config.yaml
n_layer: 9
d_model: 384
n_experts: 48
experts_per_token: 2
d_expert: 256
d_shared_expert: 0
activation: "swiglu"
moe_layers: [1, 2, 3, 4, 5, 6, 7, 8]
router_score: "softmax"
normalize_top_k: false
routed_scale: 4.9
balance_loss: 0.015
balance_bias: false
init_std_router: 0.0141
lr_router: 0.000286
vocab_size: 4330
norm: "layernorm"
norm_eps: 1e-05
tie_embeddings: "early"
optimizer: "adamw"
lr: 0.00106
beta1: 0.9
beta2: 0.99
grad_clip: 2.0
batch_tokens: [65536, 131072, 262144, 524288]
seq_len: 1024
train_tokens: 597600000
steps: 3484
dataset: "wikipedia_en"
Below are experts of layer 4 (counted from 0) of a mixture-of-experts language model. Rows are named router (the router's row for the expert), gate (a neuron's input weights, with its number), up (a neuron's input weights, with its number) and show model dimensions 48-95. Each number is 128 + 32 x the weight over its row's rms, rounded and kept within 0 to 255. Numbers have three digits each.
After each expert's rows: "gets" lists some tokens that make up at least twice as much of what it gets as of all text. This comes from a sample of Wikipedia text that the model never trained on. Tokens count by the router's weight.

# expert 29
router:157110114117123169054140177133156150133152080114048141093086141072092146104104110097130255156136162106105136125127152168132155082113203144128091
gate1:141112067210247104144107097134140188179128171114118139119172132156163153106185135119154101120048142173127195106179121091083143143150031199138130
up1:107175119101120112116179179148235062143171140139103086106127110050153141113135170050086154081192161106057155151096124094130151085102127141128131
gets: "the ", "The ", "\"", "a ", "C", "an "

# expert 21
router:104159195088130161183121153135167089103115118075097115095147135107076168090126146121107169129108181162144076094084125103174120107178097114183085
gate0:086089116151140108145109125156134104135131133135131231128188148127161168123165139124114065116147138119193094112095117153042169137089152081173111
up0:143127152102126148093201093133074166131160163146103034195094112121123124143111113128140200172148111109102158149181131092156133117138132152102171
gets: "|", "A ", "\" ", " ", "C ", "I "

# expert 20
router:062047156180085171100115092094155094135132127160107162092134135147173107088117153104125120105080118155077176071107108102111130105113159124052105
gate1:162079137157153125137153088142090117128093154084119145111111155109092177102093141118171178143148114152117108104151092115089154063114132103130170
up1:187110056150115092142125050127081157097158137077174123104110167120127165082082127104108134149137154127056150071163158117116137070103132085110151
gets: "er", "al", "ol", "ar", "-", "or"

# expert 4
router:089131126128112101173144126149177107106154084091117130158183091064100110106089116097132209135115124134133111118144133087153141148120071140088093
gate0:158141135133066173126188095157156171103140163138118098171086129152129071166146120078134093166160099080122120141083083154096128077148177212125138
up0:111117139092138122128157112145070097107128083138108109127195109092129128064087191154152132158073134142129125130123089141107112189107158115120187
gets: "to ", "W", "E", ",", "and ", "–"

# expert 39
router:134107114071111109188147195096148079146152130068130126154095097122098129108158114099103150140130180179156142161109128157150143132102093160126151
gate1:141127126228079062087106085088136199115124150153123113116170222090101086145091100132119106142164090139140047096169145157088122120174150132112122
up1:121167147216122108113086111137118182149135190173122121137115181077132093153108045082077104119136095197164094127199112164070081115124153150076183
gets: "- ", "K", "M", "An", "Mar", "Ch"

# expert 5
router:084121140042133130116147196141177093144139123164123212185120149135109112112095168112139152140135097143141139117125081093100153127083085145181050
gate0:090193077128070108080098112118167133127120110096146154083126151102154156121150086120174142206176102154104106110175123127107157100193206139091117
up0:110132129153179157164130163098137107172061120124068089100106126019092122187135203069114135097106153068134131120127127119131152158151107141113132
gets: "-", "–", "/ ", "born ", "m", "pro"

# expert 27
router:085129122109059156137137144102146114134120096107124146117094112090148106092136125163152195098107128111125140137146086077150106118167146118094081
gate0:100172124126122141133134137087125101110132255103114165110115099163151121144100159115096131143133089120094183156118135125068148127090156118129110
up0:178113108109152107148092111131164190119143082125131089152116241069089125141173127133162134151202158166153123082111165099114162114145143116108102
gets: ", ", "), ", "\", ", "., ", "County", "', "

# expert 2
router:153191045094201106083147131102131164110167117147145193109149119135158131083080101130100133103087113118117092173083068128067115122188160123173072
gate0:116111101187191202098111118102117128077091156120127144148115150127156141157102128143112124120084091164146175152144102149099062161123156081077105
up0:147116113131144080133078122154121164127117166140151163194120119100139108109168095149176143115153130096131083074052090165106117134108118136069117
gets: "=", "a ", "- ", "species ", "his ", "family "

# expert 31
router:162101156129100099140087117151138155109148158058052139160096106182080162138151037146117099138079102168138134141175166105109127148117123086131141
gate1:153137136110128149129119248114116154126079095127117162149131169122132152110099137197113150143129106100133227143068159144110121130166123097126150
up1:118117157175177165117156125147154132110144119084156098138103146087111163130118065123129142114143109138067122135132183150042166098103141142115106
gets: "as ", "that ", "on ", "ed ", "ing ", "es "

# expert 25
router:120151137135103090126162147088087143182138097137177065101129128131142115164153150126078067122177134112162144161122131142159133140129063079108126
gate0:132118127116064057129132156142100091122141117106121123149089115129118115152144129166181134171140131149169156127106124109147131168131154152101143
up0:089162147165092072132169129140083118099115105028139147133096110162124161166174117111069117117103144150130148146153116147111148175104145162182121
gets: "L", "–", "us", "de ", "- ", "as"

# expert 33
router:125069101162083085153135108061095133131124131155107101103099155142144148131167094105175075141077108111081146110105139116126095094057116161167136
gate0:131098144125126127120180191133118107113147212145128148170119086124136160119125055137183129161096126182108165051148117130119141129164102194175139
up0:153128103157143209158134041155126092118195117145102169131136168149075152150086170150153142149121127101114188157102153074123138118132132095126090
gets: "\n\n", "==", "===", "== ", "=== ", "===="

# expert 11
router:101110197082106074127150129140127076106082077098122107119109095119100171089173093127122183111121197142124092127114109079173150134143130125124135
gate0:093157116157097113079106077184147151044159112144085160109089139095144166123119110075128182183116142127125139138132180121049094196121189128112156
up0:103155105153091116130108078113112141064150104127062202102087188122130117126143131096097133134122139128139117136079184099087151196072100134129124
gets: "\n", ")", "|", ".", "\n  ", "other "

# expert 15
router:136152112172073054196131138155124130119166125093179106073131053118172099131134128118148148070114144105173161139138139061165171157104165129142149
gate1:168139188115147162139131092061090130124108088136136113102067138132086162156132130085154165068136124107112163120124102162145169077147140112119158
up1:134119110108113134112112137187136114082144145156124175062189129136103096083119149160146108109133166127217126156137108121158121182125145225169099
gets: "B", "D", "b", "T", "P", "H"

# expert 46
router:075123187090117089149156149148147103111113091102110124110159082094092164084151148080136200110136167147162085115118136074149146136145094100165097
gate0:119185103160103105119108097066084161171119130181125100132114138145158095119163125163057123115177147110074120095152149130159118170152122205095162
up0:135099139120136099121136144011107083121163154098205146166120150140112151121181099174123105120184108062084122117114120144118091123134133165175201
gets: "\n", "the ", "con", "f", "p", "also "

# expert 30
router:118150136129157148106059137179129116131141145155100050146113135122186154124084133121099097123104137174197119193115113125096170131130143118109168
gate0:122094105128112093176126092179165110097133135091159124148137117128112182135103145088091165140131112120191147152092091089109121107133119214112131
up0:174150111174102148172152089127160147141115146113136135136153043157164074067118113122136106089137126118137146123148080094122047135128160141109127
gets: "h", "ing ", "ed", "ing", "en", "-"

# expert 3
router:143124140144167103179085071129107123176155152143098080086106153150157131164154122170115103155112091104082095129106170135190086136131194098130133
gate0:097100099129045118122120132083105169160091216096106127122143135124165104134204202120119090131143188098134095201095099127115154152113114212122158
up0:150136132215124073178110169135083152117048160130111103155159154142105134131154147119146131125132143190104123095199124148097129094108149121157105
gets: "and ", "is ", "o ", "a ", "e ", "ia "

# expert 17
router:087133088136071143171099137121109164074117134096141137125170190136150174094137162133113153093112171153161089127152163130155184177189108096136068
gate0:166113096058075115155104139137137138129139119125123198161064118146033171108101107124129194137104100155145128124099167060119167138112165095164098
up0:196079113085106066164086120136143155168101129154090135185139066179074132162175151124174122085152138101141157183044097142132152132103215089151156
gets: "| ", "s ", ") ", "his ", "; ", "' "

# expert 26
router:099110191118087114165162146140130090110110126089143115110144070106089165066161137109145230116120166148142110126121153099153139135164098139169064
gate1:095135107119134165123125115159113132145159112121138122149123136185163094128102208136083124159176125145111146175119125156135127098066112140110154
up1:113205122120146103118137087144169116138126107129079146079157124152128167091170138128107126179122125130148151103127113084144022152156162123136100
gets: "(", "\"", "|", "'", "[", " "

# expert 43
router:100118208088114143128096125097154102158101124105203071139102071130046110143110100175071112096090114162083120137123097119148189078144155167124062
gate0:150156097168140134148116165150086175197136196142186140103127129131131163150088138139127147141167134093154143104164134127052136077124181113132111
up0:134145137176103112098124123144109082127133119161143096107092129117075176141084170178200163129150132152158141049168182108150099112118187168086127
gets: ".", "es", ",", "U", "ia", ":"

# expert 8
router:150087083137045186098103151161160061138098105110088148123151052109138141069119115113144230144114126123120094144066174166150158115121102151102068
gate0:128127157165158209117119144034131157105113140146212117140121133103217145159100132133155078132123077137114129110144120132117126134178098109143101
up0:139099093122112096194162121149160140108166183131129131099109146144148064104142108076094109175220105102195123155143132110054143125115088161139121
gets: "in ", "S", "for ", "F", "with ", "In "

# expert 28
router:099113096106119110148077228186208119184113153099130149120148111124082125109190137084111101096096148063127097127152149185121134146202089182074128
gate1:082172116128172138111157161144114071136168181104158112123132140160177178091108106156142101144119124147077115131117103113097180133140118138132072
up1:103093158103118206134118094101127098167130146167145150181130080149132145144160210141157139146180090130126166147174102068194077124138090081050127
gets: ". ", "| ", "\n\n", "\n", "). ", "."

# expert 42
router:103110114153098118103072166165155144128164117088105138167114105139103124129119140151106100123166153127066159172167094177072137133126151106129077
gate0:165167143141127137149158120043107165099123129108103121150115114117130135160136088106116165189090103105169098107142211142103069130090142142185244
up0:132163152135066139102122132129130152124167122112146105167095085052122102148156185142135172102156140168150060146189134155167135110146134100146107
gets: "6", "8", "200", "3", "9", "1"

# expert 35
router:131156129197096155074157096107097146152102138160153171045151120104168091187102082098126084123201103104060101210152130087105141162125105099156160
gate1:115110133162112133203094106151143078097162170100100131112135202083122197137142129147092163154108164118122089168154087083132110128145147071160167
up1:105101107164159063147122130147160183131145133165129158137174127123167191146095111117147121125168117104203148144125121085149074092166115121129091
gets: "a", "u", "z", "i", "o", "ag"

# expert 19
router:070110135071069081146149142123149115123112112090112181133143058113076190074114162088130178161119181165132129109121153071142116115121087106123122
gate1:159133079150086160072138125135102127073085128136134143115129113127121097115141152169107131141094116101106157098114144175136144097091127088114128
up1:114147020161086166094141129096115155136138122106058142148136111143130108128168147132130124140107124102118157091099116157115141113087158112141126
gets: "of ", "a ", "his ", " ", "10", "also "

# expert 12
router:167187145095180122115113112142133162091124078163117100153109167134153158189114143165113048170126085113082095075159120147163100146177107136111110
gate0:098153121138154125143201119161136100098147110010147152115123121175125116097177123158080174158181106129102142184128163115127117136149185060130160
up0:163122122096149130177086105097128138141083122171138123143179161129174125173048150132152052188104102143174158058116149165050181084105089159061176
gets: "ly ", "able ", "ic ", "ate ", "ent ", "ed "

# expert 32
router:084106172111114105172159175124171093100135112074076094149161096088076162087120135086119216095142173150169093151123148094154117132152080155145113
gate0:135181139168114123070166079143113140122127168157140158170106131100159144120081178119161082185114085180107129105096158075106155127203126179183110
up0:105051217096157157155088104126144170130127119130105087155119147114147090153188063098122096089083155114122137121159089173083112103056155064118169
gets: "| ", "; ", "$", "sugg", "Su", "elec"

# expert 41
router:080093205099108116160160147159153085110113095114112127115156090087093179074144177086126195107139174155170118132115134084170139138156088116159102
gate0:126136110139125136180120129143125129133129132126149102152149130109107149185088154164137141149170209151121088091111134164148145129132165119125138
up0:151119113089090132112185152118170110087064080112126099088115102111121157070107128111130132130102074076129161140119157126144124171139129147126108
gets: ")", "the ", " ", "c", "United ", "6"

# expert 16
router:080155117133152147112154108116144169159103105154192059098137135154171045112141147120111099118173119106068149095169127182177106142106211143079133
gate1:135143151118085134130132107151175118144179122130119151125109130122129136109166117105114135123130097175081127115136096098107151110146104107129129
up1:122136127196126027099103148101106086099103135116122102156144158066127112152092147121116144092105186108159118122123145097129125143119124102116167
gets: "s", "t", "d", "th", "an", "om"

# expert 9
router:117166095165135135089117129144123094159123115099123080121130109129106134132125106121093134135048178130157137170151131088092169135102138145177124
gate0:122151107183138106122177130156145164121096122146074172073177171111125142088177119115139091149122124111081098118100095104192156172133124124153133
up0:125124120129186039142176117144145087082096130113155129149156161126129115182187137119094057137183167176205104107164165142062114097102139146137164
gets: "'", "and", "e", "0", "es", ","

# expert 37
router:162128118168168117156135078176113149151171133091217159136067138112116070190104115156113171151102129102176142182102124184088063115088116123134219
gate0:144101119149115134121158155103153130122122128116107066072116132152067181160160144127107109079098173114108146113143111099096124140103109111148198
up0:147142095142075101111079137106117130125111103097143100085145158179178211146139154166131124142170151126135128092118138107093139108104102109069081
gets: "by ", "was ", "after ", "but ", "when ", "before "

# expert 1
router:120180104122116142085151093172172123130176108097034205142149089122058125086099163143122189158157122175186105157140120129135171122104139108160131
gate1:134158187083129150139110150167143138150101119187119156145136160138164164169166110139097113138171135113151128134175104084073146209142131136130090
up1:142101089113134111154133089117091107110145103171110151109157133143176123123157121097133100140149092128183057140126147109116164224185182084156109
gets: "J", "Y", "M", "K", "Ch", "V"

# expert 40
router:093117153099102122153172091130130081119117086100161136118156134113086187061117144110130132096120107122184099143142150091158154094190118077174124
gate0:140183160085168190118195119197164138188150136123153145056165120112121124124169145159114164129086195099104114119145200131151095110095161049100132
up0:149132146103141101110100133184156186163125196112169132181103117137095120119255143130154162148138129168126119140116117096179136114160190101143089
gets: "1 ", "0 ", "2 ", "3 ", "4 ", "5 "